Weights of a small mixture-of-experts language model, trained from scratch on English Wikipedia.
Experts: 64 experts in each of 12 layers, 64 SiLU neurons an expert, a softmax router.
Below are experts of layer 11 (counted from 0) of a mixture-of-experts language model. Rows are named router (the router's row for the expert), up (a neuron's input weights, with its number), down (a neuron's output weights, with its number) and show model dimensions 0-159. Each number is 200 + 30 x the weight over its row's rms, rounded and kept within 0 to 999.
Before each expert's rows: "comes before" lists some tokens at least twice as common just after its tokens as in all text; "gets" lists some tokens that make up at least twice as much of what it gets as of all text. This comes from a sample of Wikipedia text that the model never trained on. Tokens count by the router's weight.

# expert 63
comes before: " the", "ate", " to", "ing", " a", "ve"
gets: " to", " for", " s", "ing", " and", " help"
router,151,223,139,231,208,205,194,190,168,193,228,195,248,203,152,206,160,201,188,172,185,167,169,253,161,257,153,194,164,262,188,176,167,148,163,176,230,216,245,202,235,178,210,184,242,146,253,148,203,204,245,238,148,230,177,233,177,178,198,194,169,204,255,245,203,193,186,172,202,169,179,189,238,218,210,232,215,167,187,202,198,178,245,160,216,287,205,252,195,227,196,246,203,173,218,201,234,171,191,210,169,203,168,170,203,182,180,288,218,206,165,209,204,190,206,274,175,208,190,199,216,221,254,186,174,154,246,199,176,236,207,163,174,210,212,218,222,194,235,171,213,220,203,189,179,154,209,213,209,221,217,164,236,217,216,227,215,199,228,199
up2,183,209,185,193,220,240,218,203,188,187,196,207,227,220,254,175,189,165,203,150,133,193,272,149,192,134,245,261,217,191,175,179,261,261,161,186,199,207,178,193,207,173,258,172,176,198,179,181,152,200,206,199,247,196,212,208,248,207,163,265,183,211,212,193,186,220,209,242,160,285,180,225,237,159,210,216,197,191,190,229,188,203,207,168,209,210,195,193,185,197,230,209,203,172,174,231,166,181,228,203,185,210,148,175,182,143,235,193,217,220,193,204,169,154,247,215,236,154,250,167,259,221,229,212,188,165,202,248,179,186,185,207,204,207,181,202,230,210,210,170,161,196,237,156,160,167,185,212,212,217,234,227,245,188,231,157,262,196,195,156
down2,174,204,175,148,215,186,184,185,190,232,194,207,223,169,194,173,167,234,211,137,211,235,196,184,223,205,173,203,217,256,248,185,165,220,208,249,197,179,155,181,181,210,192,221,176,191,212,198,239,205,191,222,240,203,176,238,218,183,168,197,191,161,225,221,235,221,187,247,218,163,188,206,211,230,223,211,187,178,213,176,143,205,229,168,226,172,206,212,236,258,209,221,193,219,219,192,144,216,261,188,177,254,204,192,178,152,182,205,211,184,222,214,176,230,234,193,195,184,165,231,225,286,279,155,178,160,236,266,223,207,182,226,199,145,195,180,194,193,273,172,203,240,211,210,196,183,126,216,263,202,183,200,158,208,199,241,246,237,264,234
up3,176,181,184,212,233,206,176,121,152,192,195,202,247,163,199,182,176,205,193,186,240,194,224,173,190,234,219,188,213,203,230,131,219,199,240,208,220,137,175,243,182,209,209,149,207,208,226,211,217,176,275,228,181,160,180,227,234,231,188,202,157,191,176,205,223,174,242,181,182,211,155,206,190,256,176,278,189,210,151,220,178,191,216,175,221,169,214,209,239,186,272,208,214,249,168,193,176,173,172,292,185,243,159,206,196,166,187,230,171,226,165,190,187,187,177,223,208,199,172,224,234,217,257,195,259,208,267,173,197,196,151,173,168,197,162,197,139,184,198,185,266,172,195,213,192,209,214,221,198,209,205,234,214,205,162,228,176,189,226,203
down3,220,195,238,196,222,233,242,243,251,214,155,199,186,224,228,202,194,210,234,148,208,209,182,234,228,189,201,203,190,181,207,218,215,194,210,196,160,200,187,233,236,225,156,180,209,208,156,189,221,165,216,197,218,150,173,192,191,162,185,253,224,222,229,218,190,180,189,207,205,203,298,157,189,215,185,206,203,169,250,230,181,189,170,235,177,220,198,209,204,171,183,165,198,266,209,265,218,260,165,216,185,171,186,147,231,189,236,216,155,188,249,204,188,238,234,181,206,149,252,225,142,210,155,202,219,216,193,181,188,215,221,201,184,181,194,156,177,185,246,198,224,250,282,235,277,204,131,197,222,212,216,202,182,185,209,161,184,196,128,181
up4,214,238,198,234,203,165,212,172,164,211,246,218,183,215,207,188,160,153,183,202,199,205,169,229,208,243,197,186,241,143,167,203,210,202,227,279,200,185,188,176,204,224,187,217,190,202,163,198,212,226,284,205,172,232,197,221,198,184,232,163,237,167,177,205,160,245,188,209,220,195,237,218,195,189,184,194,157,218,191,208,194,202,166,161,208,197,204,280,257,215,192,196,166,183,233,195,234,219,166,221,208,186,254,187,222,236,205,186,168,256,154,194,260,227,173,260,174,256,175,223,179,210,193,153,223,196,202,189,189,226,168,202,185,252,215,254,220,160,227,203,199,166,165,239,133,204,179,233,172,220,123,203,154,246,220,231,258,225,205,168
down4,190,192,182,210,239,210,229,154,174,167,165,223,176,196,160,180,199,204,227,183,181,212,193,152,208,164,213,192,197,180,160,264,225,184,223,195,198,190,185,176,162,193,198,147,202,199,145,232,236,211,196,174,263,176,214,207,197,252,209,174,204,260,257,218,204,250,184,247,231,209,244,214,147,188,196,173,191,171,204,251,174,220,215,200,168,219,124,166,202,214,207,211,232,173,224,187,168,232,212,189,176,291,200,246,190,247,201,209,221,179,202,229,183,226,167,196,187,176,214,193,233,232,158,185,231,165,227,276,213,222,206,170,200,186,139,222,194,225,194,141,245,203,140,223,186,226,203,169,220,203,245,182,183,201,185,166,140,264,216,168
up5,201,170,207,238,199,191,170,179,237,183,206,242,212,190,223,193,178,237,217,205,208,215,227,157,242,226,186,193,220,208,206,179,212,225,156,184,196,208,235,212,235,212,199,183,241,128,193,233,208,216,263,206,209,226,178,197,231,198,180,213,201,221,199,182,205,139,160,303,161,198,227,165,199,163,194,177,215,182,197,228,237,127,168,202,179,197,204,245,185,145,171,215,164,165,245,217,179,168,233,258,170,226,158,170,161,176,175,164,195,209,246,227,167,204,163,261,241,184,180,185,159,221,208,187,250,237,175,146,207,199,191,221,199,259,219,218,182,195,226,179,235,188,167,229,179,229,154,205,186,252,276,218,219,183,168,191,169,179,165,236
down5,198,254,256,136,220,208,232,204,211,207,263,187,179,191,214,184,212,162,154,241,181,196,214,200,222,182,164,234,164,168,169,112,248,180,206,177,166,173,224,243,225,196,246,208,176,226,195,190,197,188,240,161,195,162,222,214,206,256,178,151,183,154,202,232,156,196,255,196,229,227,172,128,194,138,205,162,163,208,202,201,253,223,235,196,196,193,215,208,227,230,217,170,223,163,202,202,206,175,236,184,168,160,146,175,150,175,184,194,257,185,230,187,215,206,169,143,182,190,208,157,211,180,236,256,203,231,187,251,197,204,186,178,207,185,196,199,204,221,217,181,204,172,203,181,193,256,206,183,208,244,169,194,160,138,172,201,229,216,162,174
up6,241,194,205,189,245,239,202,208,159,170,197,231,198,211,211,244,211,179,214,146,229,221,218,215,216,207,195,183,176,196,199,155,218,192,193,191,191,234,181,147,205,217,225,232,207,254,178,209,119,163,198,135,245,194,194,163,247,211,227,173,144,192,234,158,151,259,270,204,164,219,222,163,218,152,233,183,178,204,146,197,205,122,199,213,235,198,221,152,187,185,204,197,175,199,193,175,187,219,225,194,223,243,190,187,197,211,220,203,202,225,241,161,171,157,219,155,201,174,231,136,253,194,225,162,207,162,144,213,233,194,209,197,264,220,170,201,198,188,143,243,221,201,189,227,196,188,267,182,213,228,223,225,203,181,180,183,244,180,196,247
down6,178,205,216,236,214,196,216,178,232,226,255,169,205,208,134,184,186,212,251,194,239,176,234,216,144,214,192,202,214,209,131,203,221,166,185,148,250,171,195,186,219,227,148,224,173,222,226,210,185,209,192,223,234,241,247,166,176,219,188,186,206,264,217,231,173,197,165,161,200,182,193,219,169,207,232,194,217,158,234,233,200,233,130,183,203,224,194,136,228,233,195,198,197,219,178,162,175,205,181,239,179,175,168,232,152,164,226,212,270,178,218,230,156,235,161,233,232,191,174,187,175,243,183,231,209,180,189,210,197,177,227,214,173,180,194,211,156,213,195,218,171,220,284,234,241,210,161,220,130,239,200,240,217,223,180,201,172,143,193,229
up7,198,187,192,212,161,233,187,183,231,209,170,230,211,208,173,202,205,186,221,199,198,195,223,233,236,223,245,235,224,245,183,219,189,200,148,231,229,202,169,244,191,192,214,168,186,228,223,192,157,108,192,198,160,248,189,255,216,194,194,173,228,202,175,172,211,207,183,204,204,235,150,202,210,197,243,167,183,202,218,184,229,202,164,189,220,203,236,223,176,195,169,154,170,187,246,218,196,158,110,257,179,185,170,147,198,199,155,189,237,203,213,176,176,237,203,231,241,139,169,174,193,240,225,127,214,183,236,189,263,221,218,177,222,203,238,237,162,239,218,221,219,169,183,237,222,177,166,181,248,218,125,170,208,137,185,202,154,199,170,191
down7,177,176,197,218,196,261,238,215,191,205,139,192,214,170,258,188,191,230,215,191,216,189,208,208,138,199,196,191,189,265,269,176,212,184,209,213,163,209,196,184,204,214,209,184,166,182,173,203,222,211,192,230,173,179,190,208,218,204,221,199,171,215,183,190,235,219,217,163,157,197,146,216,198,168,186,202,205,259,208,249,219,176,210,172,207,196,181,217,154,208,204,276,184,213,215,253,197,213,167,226,169,141,182,199,169,186,275,185,182,236,192,150,231,171,167,223,196,210,162,189,206,163,149,233,165,229,204,219,116,216,185,169,212,110,186,200,275,215,195,178,204,210,225,198,145,221,219,210,207,185,217,203,200,202,234,212,179,309,204,229
up8,187,190,184,203,229,226,243,194,205,192,191,195,182,201,230,206,204,178,208,218,151,186,188,257,165,224,238,238,228,220,186,181,166,239,178,247,169,194,232,198,207,209,177,191,212,150,226,222,184,206,172,172,169,205,242,273,199,218,211,196,132,267,167,184,191,229,220,188,187,220,244,119,195,203,157,234,179,231,204,163,204,188,172,198,246,253,235,243,168,190,243,222,205,142,183,170,194,202,127,225,161,156,228,228,185,180,206,169,218,286,220,202,169,249,203,252,241,185,215,155,201,187,195,212,159,213,199,210,190,160,207,192,236,199,204,199,148,206,203,202,200,174,174,198,186,203,211,220,185,245,212,205,218,175,261,196,164,161,125,150
down8,161,208,205,194,173,207,195,119,174,221,183,208,203,194,167,251,143,185,175,156,218,124,167,141,179,170,190,197,218,185,194,193,211,226,211,224,181,229,219,197,182,228,216,225,206,195,214,199,160,222,191,198,233,173,249,216,233,231,192,143,225,223,148,227,185,193,195,150,193,201,214,206,199,206,160,166,240,232,185,210,194,154,214,208,188,196,170,197,158,184,196,225,202,229,178,205,215,265,214,213,178,131,229,151,202,218,195,193,239,161,182,157,192,137,167,277,191,241,229,192,209,186,233,226,177,238,158,216,178,200,143,203,158,228,162,178,221,222,190,217,134,214,189,182,177,217,170,215,183,176,232,204,167,252,165,192,178,115,179,247
up9,233,206,194,198,286,202,189,157,228,212,201,206,189,170,174,173,178,128,203,239,171,186,174,199,220,200,200,163,198,234,190,213,197,238,204,134,156,194,227,173,223,261,181,221,212,247,183,194,231,244,200,212,216,162,215,145,173,274,174,255,241,171,237,232,227,218,213,189,174,202,172,216,217,223,162,236,220,166,201,194,214,204,228,130,166,191,225,211,179,190,236,199,269,225,214,222,172,165,216,228,209,172,218,231,224,120,222,175,206,145,138,200,203,253,205,269,238,194,248,188,175,182,190,158,164,195,183,206,216,204,235,194,186,212,208,234,186,221,222,225,199,237,233,159,205,227,205,202,173,229,191,248,194,242,197,224,182,184,224,181
down9,169,185,157,200,193,190,216,182,193,201,181,168,205,213,208,215,206,287,214,166,228,197,147,185,172,162,149,208,227,223,159,213,212,204,171,203,173,198,220,165,117,214,220,184,157,195,180,242,240,250,204,146,204,192,214,221,211,206,200,164,202,154,150,220,180,265,163,205,217,231,245,192,181,202,203,244,274,236,221,225,217,201,215,200,195,215,233,187,219,184,220,235,225,157,221,170,249,213,225,225,167,201,200,219,186,157,238,183,143,167,188,208,268,211,251,175,244,147,169,192,218,214,184,180,206,171,221,152,195,218,172,172,208,228,217,226,187,207,178,195,123,196,215,229,252,184,172,262,222,176,210,239,253,187,233,218,200,194,197,249
up10,163,163,183,150,239,193,127,197,211,154,182,207,250,203,182,178,187,208,241,169,204,217,161,169,180,174,195,180,215,216,178,203,204,205,217,150,170,236,218,193,216,228,227,193,221,264,246,228,159,214,245,210,247,177,161,212,169,146,215,156,175,186,209,178,178,194,131,213,171,192,195,206,244,257,276,208,166,248,248,230,237,141,204,186,200,216,205,224,146,189,194,192,172,213,214,209,191,204,216,253,156,171,178,209,166,238,218,216,163,207,206,194,243,218,216,184,176,237,233,171,229,200,191,189,218,196,169,232,157,158,168,178,166,224,139,216,193,189,191,183,195,213,202,184,157,197,203,283,163,205,158,166,205,182,204,211,175,143,162,230
down10,167,173,200,184,209,189,197,196,222,169,223,164,170,245,204,199,248,215,229,143,184,203,178,236,193,188,199,140,225,194,184,216,191,226,241,184,175,210,237,235,238,169,170,182,195,215,233,193,217,193,213,171,185,183,196,186,202,219,231,213,239,182,171,135,254,200,155,231,181,166,202,215,218,216,156,225,207,159,193,142,175,205,142,176,189,218,323,175,171,195,178,226,231,147,206,186,256,210,219,313,194,200,210,246,182,205,190,256,187,182,159,215,172,205,217,202,226,217,204,172,166,208,186,148,181,165,182,239,181,191,160,184,203,223,281,212,227,184,199,214,226,220,154,179,184,214,233,177,233,195,187,221,158,219,183,198,239,214,192,188
up11,173,205,231,164,200,178,240,147,189,193,224,205,241,185,161,153,252,203,180,170,191,220,186,202,232,202,208,247,223,210,161,167,226,178,242,157,222,170,214,171,196,215,212,204,199,228,213,211,194,214,202,157,203,170,208,158,201,219,206,146,219,219,228,158,178,169,187,236,204,184,168,255,230,169,192,198,235,192,194,220,222,150,221,190,160,194,192,198,232,205,206,228,187,197,255,236,219,230,164,176,216,269,185,209,279,253,171,137,189,232,147,167,188,209,189,181,129,139,198,150,201,204,145,211,227,165,182,199,154,169,237,215,218,196,193,160,198,233,227,205,158,172,189,222,214,195,239,211,175,167,238,120,181,258,233,178,162,205,220,233
down11,192,223,148,197,205,173,126,174,262,204,193,247,173,205,258,212,169,195,208,190,180,244,152,189,158,170,218,189,166,180,163,211,194,165,238,213,200,230,208,191,234,189,212,210,190,191,199,209,220,240,180,217,212,212,233,192,144,183,177,205,197,188,200,132,123,235,197,235,190,157,178,223,188,231,199,185,191,218,157,206,205,211,203,179,227,229,160,226,237,228,151,165,164,185,219,203,171,151,157,238,182,203,191,178,157,223,203,257,203,230,204,208,206,224,249,185,222,200,192,171,172,209,218,235,141,231,217,174,194,204,190,201,186,192,243,204,205,172,277,227,212,200,208,250,168,184,170,196,221,173,208,231,243,177,199,172,213,335,171,203
up12,196,208,205,163,192,229,189,141,188,194,223,179,188,161,193,194,194,175,141,182,208,170,244,217,181,190,195,203,237,186,156,185,182,228,214,191,140,203,186,220,180,212,214,178,124,192,269,193,225,187,197,207,215,218,128,230,161,217,227,159,215,168,226,203,222,177,177,163,235,267,236,161,156,214,208,219,203,181,244,153,218,200,196,200,230,224,209,189,193,174,169,168,159,184,205,187,163,188,163,168,223,153,183,230,148,214,230,161,189,195,207,149,135,228,166,183,201,221,150,179,213,197,166,263,136,212,149,217,204,186,231,214,207,162,227,270,182,210,209,155,206,193,282,221,241,170,188,193,195,184,245,195,206,221,168,213,241,186,163,185
down12,191,175,194,247,164,209,179,176,212,211,197,214,246,219,134,242,223,170,182,147,215,269,165,219,240,191,241,206,193,208,201,231,227,174,214,184,171,153,235,216,214,199,183,184,224,164,220,221,202,213,289,183,186,244,190,237,216,200,226,188,201,224,183,174,238,153,212,194,192,157,184,219,191,179,183,186,192,200,196,208,244,214,173,245,173,161,186,160,159,217,190,219,178,180,179,174,240,178,232,177,236,168,239,193,222,234,193,178,168,189,180,124,185,228,186,257,139,195,262,180,215,212,179,178,223,207,205,188,257,131,128,256,183,227,199,275,160,215,216,261,164,215,225,209,220,195,209,217,183,161,193,176,171,172,219,204,171,202,204,195
up13,170,177,212,155,247,226,195,196,203,204,233,162,190,218,198,245,243,181,221,173,212,238,152,225,153,261,245,202,190,185,246,153,200,203,162,225,224,168,227,142,216,220,154,236,184,226,231,183,193,202,194,191,210,217,234,192,182,221,176,170,244,210,206,203,197,160,229,188,208,192,208,138,196,206,164,226,183,229,217,176,148,271,184,252,197,217,193,205,199,154,196,187,147,153,247,142,213,171,208,194,254,221,186,190,192,160,182,242,218,139,126,203,217,247,232,273,233,191,216,224,192,243,219,191,188,219,183,215,200,222,198,183,204,188,176,196,217,157,148,235,182,171,236,213,202,223,251,191,181,208,222,153,174,215,272,204,212,175,227,175
down13,188,202,164,198,229,157,151,200,201,219,168,248,190,209,194,210,184,213,161,202,157,232,228,150,136,151,174,206,179,185,223,169,230,157,234,175,218,226,183,182,192,177,225,231,201,215,235,151,219,241,230,164,196,176,171,251,206,256,233,204,159,160,232,206,205,208,159,199,204,178,167,183,171,201,206,210,207,204,254,228,190,189,218,166,209,211,153,217,135,223,184,160,217,257,222,201,187,217,215,171,239,230,173,223,216,199,221,209,167,169,190,202,156,213,249,211,114,244,195,161,191,234,178,225,176,141,209,240,233,215,179,136,172,146,215,159,195,195,239,184,181,178,194,197,184,183,143,179,174,151,182,188,188,133,193,216,219,154,152,203
up14,184,173,245,180,194,176,143,164,215,185,227,185,157,200,224,240,204,197,153,225,201,232,199,229,193,213,222,194,171,223,238,243,187,187,160,180,232,232,191,172,190,205,182,196,201,238,221,209,233,163,191,209,172,242,264,201,213,208,178,157,188,185,168,176,170,220,164,219,219,232,217,167,195,161,232,164,218,193,155,152,152,194,250,150,208,211,246,197,160,223,183,211,202,229,204,224,206,186,201,207,195,209,208,201,147,216,276,206,167,191,146,234,235,173,184,228,243,178,207,130,164,190,203,247,236,259,209,168,226,216,280,197,223,213,184,194,153,150,223,226,185,290,159,238,179,178,263,181,195,207,215,211,229,200,194,234,182,234,161,211
down14,220,230,184,180,212,228,258,174,192,205,181,220,201,207,194,166,235,218,205,208,187,139,221,186,185,204,171,227,202,223,143,219,167,192,202,215,166,242,238,194,184,172,159,209,216,200,205,169,187,206,235,191,211,190,149,166,153,209,167,188,165,189,185,211,234,234,171,174,275,156,154,185,198,188,177,241,147,192,214,109,186,199,151,188,210,247,194,287,163,209,207,146,210,151,212,193,200,251,232,169,182,256,150,207,195,206,222,227,222,195,164,186,186,164,253,229,201,233,231,191,197,172,224,147,227,159,218,172,216,183,234,182,201,189,214,194,161,223,217,187,167,188,196,170,164,166,234,196,221,193,186,185,159,221,265,139,161,168,207,243
up15,226,216,255,168,206,257,223,178,177,184,211,176,207,212,215,169,215,233,194,240,229,214,140,201,228,165,243,164,224,208,236,234,205,212,203,161,239,183,245,183,185,270,187,195,215,245,208,225,212,208,166,186,229,171,179,113,159,166,212,143,205,184,211,215,221,198,196,164,222,187,177,142,216,251,242,163,171,162,242,185,206,200,171,233,212,197,192,208,197,215,184,161,165,180,229,185,228,220,163,186,217,234,231,122,265,214,218,192,189,162,157,169,188,224,191,152,245,191,227,196,173,204,156,226,214,187,179,246,228,180,179,173,198,235,163,195,169,198,197,274,186,210,230,173,211,200,239,223,190,214,213,265,173,255,218,223,154,183,207,180
down15,219,232,202,136,206,206,235,216,209,199,201,182,203,196,223,164,254,188,186,209,184,205,202,210,147,254,232,208,239,175,292,204,210,225,199,226,162,149,205,174,202,160,150,229,195,207,189,209,213,140,229,169,218,215,194,164,230,189,206,208,185,161,254,224,178,243,221,186,231,151,170,183,197,173,227,189,163,165,197,237,198,168,186,279,231,140,179,189,218,200,236,231,217,171,189,188,214,196,197,165,151,228,225,197,210,214,174,157,189,164,242,185,227,267,154,224,197,204,194,203,166,190,230,179,255,249,214,197,175,180,206,207,225,220,196,216,216,190,190,182,174,191,194,182,215,188,215,233,215,232,221,240,130,194,85,193,154,169,211,222
up16,198,238,103,264,197,180,237,222,199,217,189,205,244,237,257,204,200,167,178,235,177,180,157,235,181,224,201,196,220,242,227,178,199,162,166,199,241,220,198,146,222,225,178,226,185,187,232,198,258,230,182,175,219,207,212,173,202,215,204,241,183,260,182,223,184,237,223,221,154,200,152,159,163,212,255,169,136,163,189,170,207,183,251,230,183,223,226,194,214,213,181,234,144,199,200,140,231,213,228,171,198,205,219,188,176,214,170,207,247,249,223,187,193,223,198,233,190,198,202,133,227,208,173,194,188,224,159,140,186,174,171,140,214,228,158,217,190,151,177,178,126,229,223,190,172,169,185,175,195,218,191,207,171,200,184,192,189,201,169,169
down16,156,155,270,166,202,185,171,155,182,188,210,228,246,182,186,229,188,146,238,247,203,204,227,148,202,151,228,136,174,140,200,217,179,182,226,151,176,226,214,186,184,223,226,174,240,163,199,153,197,127,194,211,156,223,172,227,226,201,182,226,230,218,219,243,235,190,150,186,224,248,193,231,180,173,175,225,209,167,180,192,239,204,181,184,229,196,176,215,194,176,214,225,150,222,239,262,193,239,173,198,179,197,233,182,234,210,150,235,162,165,181,193,187,207,240,140,166,199,159,233,237,245,215,143,188,171,199,197,150,184,192,226,212,156,196,190,185,209,211,208,184,191,191,166,178,184,221,168,246,173,184,202,177,261,215,199,156,152,196,204
up17,207,268,165,261,161,226,224,181,236,229,156,242,236,222,251,156,175,214,185,207,207,229,168,178,243,191,162,231,171,171,199,201,171,162,201,144,185,230,215,251,165,207,223,194,252,204,208,222,162,248,264,197,206,205,151,205,189,150,227,145,233,207,228,183,185,181,198,196,202,198,213,150,191,185,182,209,202,215,146,173,235,167,194,169,154,226,140,162,173,147,161,166,218,254,193,161,195,202,200,167,220,177,181,177,207,202,218,218,209,199,164,230,197,128,234,191,204,165,218,206,189,238,235,210,220,157,236,176,162,233,241,235,203,210,171,185,225,205,219,138,199,161,177,250,183,200,260,173,235,218,192,199,193,157,206,223,202,188,192,195
down17,223,123,261,233,211,183,176,202,182,194,232,198,166,194,190,253,215,212,190,179,149,203,170,164,193,207,194,145,196,223,216,204,217,208,206,183,197,166,189,244,183,154,216,204,185,173,188,169,199,187,216,232,162,246,173,182,167,242,232,171,242,161,163,172,184,214,162,176,284,209,226,190,207,159,209,243,190,177,232,198,172,213,209,121,224,229,174,217,200,170,195,193,204,202,257,235,169,201,188,191,181,199,223,216,254,194,212,199,169,221,249,224,188,148,198,218,210,142,183,237,234,178,188,273,159,192,183,229,172,228,223,214,172,207,237,195,209,237,186,234,199,223,210,248,268,232,222,192,178,172,181,152,250,249,155,150,162,160,194,193
up18,197,174,154,190,189,159,239,169,248,196,263,198,192,218,203,240,209,188,256,236,177,191,188,259,293,220,204,185,229,192,185,164,214,210,205,158,165,245,207,193,229,184,211,213,147,207,164,191,227,229,217,220,238,214,185,208,186,209,213,245,238,189,195,198,162,193,232,195,227,219,198,226,211,237,192,234,208,199,178,224,194,189,184,218,167,187,210,191,188,179,229,207,180,196,184,139,223,196,184,179,244,230,207,201,210,187,274,206,197,199,221,240,191,327,206,135,172,236,229,224,212,241,213,252,168,211,221,135,198,183,174,176,188,208,200,206,200,207,263,234,213,179,196,149,153,229,216,186,217,227,204,170,163,197,215,134,197,229,257,195
down18,150,216,217,155,187,196,209,259,233,187,191,205,204,223,187,219,163,199,111,203,182,191,220,181,162,160,201,194,172,173,168,218,263,208,181,173,223,188,180,198,199,240,280,214,204,198,215,224,206,209,187,192,200,161,167,174,179,141,172,182,219,229,223,174,152,154,199,164,208,192,172,179,225,177,163,209,110,179,191,181,212,200,209,191,190,164,204,205,227,175,189,215,176,209,214,250,179,250,181,218,211,169,157,172,193,206,208,193,221,210,196,163,230,183,226,210,209,246,177,244,155,237,195,156,187,300,241,226,173,175,189,252,209,234,241,239,256,188,139,208,187,162,216,192,259,204,243,213,204,140,207,230,212,186,224,188,215,178,165,205
up19,193,168,169,239,177,192,166,202,193,203,192,190,193,209,157,188,246,185,230,182,196,176,128,235,193,219,169,135,217,243,203,208,201,192,180,199,222,199,180,232,232,162,166,211,218,222,288,188,258,180,174,123,187,235,190,196,204,194,217,182,245,235,214,213,183,201,200,175,230,221,226,147,222,196,174,170,203,204,175,165,217,249,204,214,175,221,204,230,215,225,221,226,193,212,211,240,227,243,208,222,158,231,202,252,226,200,177,300,205,216,158,218,193,232,177,234,155,172,225,185,224,216,153,156,158,183,280,206,202,179,135,167,170,209,186,224,192,194,234,209,188,175,254,216,132,169,171,206,233,226,159,163,208,188,157,189,211,205,200,191
down19,213,289,192,195,186,176,222,150,207,174,256,177,202,164,214,179,153,172,194,231,212,189,224,224,182,238,222,207,203,154,227,207,156,242,186,194,216,227,190,189,192,209,182,174,206,201,163,178,242,179,195,231,206,194,164,212,199,171,212,199,164,172,167,203,173,194,180,197,176,223,184,208,195,201,170,177,202,254,182,181,178,181,263,155,187,180,250,169,235,121,223,164,163,180,173,146,152,190,262,174,149,171,233,191,155,232,149,237,176,241,191,195,178,211,192,128,209,175,155,209,246,227,184,283,180,147,193,235,164,171,204,191,178,182,164,169,173,184,159,223,216,252,207,175,237,232,192,229,210,187,187,198,193,171,234,235,186,207,208,166
up20,191,189,193,213,182,213,170,206,230,262,216,237,237,198,213,198,228,226,216,238,184,202,226,224,254,217,227,205,201,240,196,205,236,201,192,186,201,241,197,217,230,168,203,206,210,210,165,216,215,231,164,174,215,153,189,203,198,200,238,237,196,231,261,155,244,217,172,202,210,163,198,217,183,212,174,222,206,200,187,200,241,117,200,250,228,208,223,184,161,199,184,133,195,205,141,163,218,142,213,252,209,145,255,234,240,257,197,207,197,166,227,232,215,187,146,187,238,159,133,196,179,163,197,129,204,235,219,174,175,153,185,229,222,263,196,227,190,207,117,186,238,173,192,208,224,228,210,168,189,200,174,204,206,207,155,226,134,184,204,191
down20,235,171,193,177,195,180,177,247,209,194,179,236,191,190,230,175,229,263,158,215,169,208,204,175,183,150,185,275,225,160,143,191,180,218,185,217,206,151,162,210,171,141,185,167,221,149,209,202,198,209,201,212,239,209,180,213,206,221,179,174,198,226,154,220,206,211,241,232,163,188,241,206,172,225,209,146,206,170,190,172,192,252,168,201,189,194,177,199,204,201,234,167,202,140,225,160,187,164,212,165,183,221,200,202,249,184,212,148,215,184,159,188,179,189,199,223,265,186,167,169,169,196,176,173,203,148,227,132,203,202,203,245,191,217,166,235,231,216,224,145,207,210,171,207,240,181,268,234,195,164,219,280,172,166,129,197,229,198,161,225
up21,156,206,210,138,251,166,196,204,173,220,165,204,212,177,199,252,199,174,263,165,215,276,247,129,185,221,212,225,229,183,210,216,184,120,136,208,184,197,123,182,193,222,181,187,192,238,214,142,183,156,196,229,199,187,220,207,145,159,235,187,205,220,251,166,250,210,162,183,237,187,236,223,201,185,245,235,212,233,237,201,187,240,139,231,188,230,168,198,183,188,207,190,228,235,196,231,221,209,187,221,221,215,228,168,159,244,255,239,169,205,209,160,208,156,220,193,192,189,205,217,205,138,199,189,184,189,216,214,208,187,197,211,189,191,257,212,192,167,179,192,194,214,205,180,193,216,140,168,209,176,154,197,247,204,212,165,244,207,205,238
down21,190,200,152,198,257,166,248,140,154,154,185,167,201,181,196,212,158,207,255,184,198,155,160,196,166,193,173,189,170,131,237,165,195,161,253,253,196,224,101,250,213,213,255,209,135,203,163,191,197,195,182,182,234,192,215,201,135,209,202,202,211,189,252,181,197,216,224,201,195,195,167,169,239,195,240,176,220,190,217,131,221,165,174,240,165,202,207,205,174,232,204,279,182,212,191,210,180,199,212,232,187,160,197,195,172,181,167,155,214,230,228,138,215,174,204,194,202,213,219,196,203,169,200,214,167,200,169,197,209,207,224,179,224,198,216,205,237,233,214,193,220,205,184,192,199,147,202,167,229,224,159,239,187,185,171,209,112,184,205,215
up22,203,196,216,223,207,233,187,164,165,129,260,197,165,131,243,163,169,214,199,247,174,189,210,168,184,180,163,182,214,252,234,156,152,201,166,193,241,196,175,249,216,151,256,225,184,212,204,184,172,179,226,212,244,206,223,232,230,190,229,198,204,156,140,202,177,226,202,253,222,175,166,183,178,202,148,204,202,218,186,170,257,210,163,157,217,214,211,202,224,235,180,194,193,214,206,191,178,157,134,221,217,242,166,213,182,211,230,201,231,189,183,260,216,202,184,250,211,208,178,215,243,220,218,205,179,151,209,181,190,191,219,208,169,164,177,193,241,171,166,204,193,208,222,179,241,153,238,257,245,168,165,204,182,169,268,242,190,180,211,252
down22,217,215,189,193,199,176,177,173,188,158,211,231,186,220,186,199,233,214,259,187,222,215,227,185,186,205,275,163,231,195,181,208,165,213,166,166,222,184,203,181,272,191,175,218,198,277,198,251,157,163,237,202,211,158,238,158,185,188,221,224,278,224,177,268,207,174,206,191,209,224,246,187,221,210,244,242,197,207,194,165,205,258,264,217,214,134,206,225,178,180,235,211,175,258,160,206,200,185,131,211,216,222,242,210,168,256,182,219,221,170,162,190,240,168,232,159,229,237,173,194,197,231,179,168,233,188,212,213,231,205,227,196,249,227,169,221,201,239,199,180,216,186,224,209,233,185,198,169,176,178,244,224,240,221,192,197,197,166,257,179
up23,206,254,200,188,204,185,175,220,188,231,188,219,250,218,197,261,183,179,182,243,240,219,183,190,222,244,203,229,211,212,178,221,228,208,201,227,215,135,168,224,203,254,217,205,170,197,223,150,253,194,174,216,200,197,197,187,227,192,234,178,177,183,209,222,173,215,191,207,243,211,156,196,162,149,160,230,158,170,213,181,186,173,217,174,163,204,192,269,231,198,237,204,131,145,229,163,215,224,234,231,213,203,191,219,218,185,226,216,252,215,197,167,202,258,184,238,198,171,267,169,219,165,163,145,140,200,246,190,210,155,157,225,243,154,236,257,206,226,214,200,187,158,179,246,223,171,238,256,223,194,155,148,187,199,185,195,226,187,212,220
down23,177,195,163,192,193,209,220,166,166,192,208,212,224,268,209,165,229,203,234,252,175,189,202,270,219,278,190,239,193,218,184,209,207,239,169,195,219,208,177,188,191,215,200,194,245,172,270,192,137,161,222,239,188,209,238,212,200,179,168,233,224,255,186,160,207,194,227,218,181,169,202,165,207,245,177,232,213,222,172,187,218,173,178,131,171,166,218,158,170,172,221,232,191,191,156,210,167,207,233,145,218,184,243,297,176,178,184,199,157,193,217,215,182,229,234,229,224,194,175,205,187,190,252,168,199,189,182,144,222,184,249,195,219,174,195,180,257,181,193,177,231,165,206,211,217,249,231,200,220,162,214,176,225,174,195,262,213,239,152,202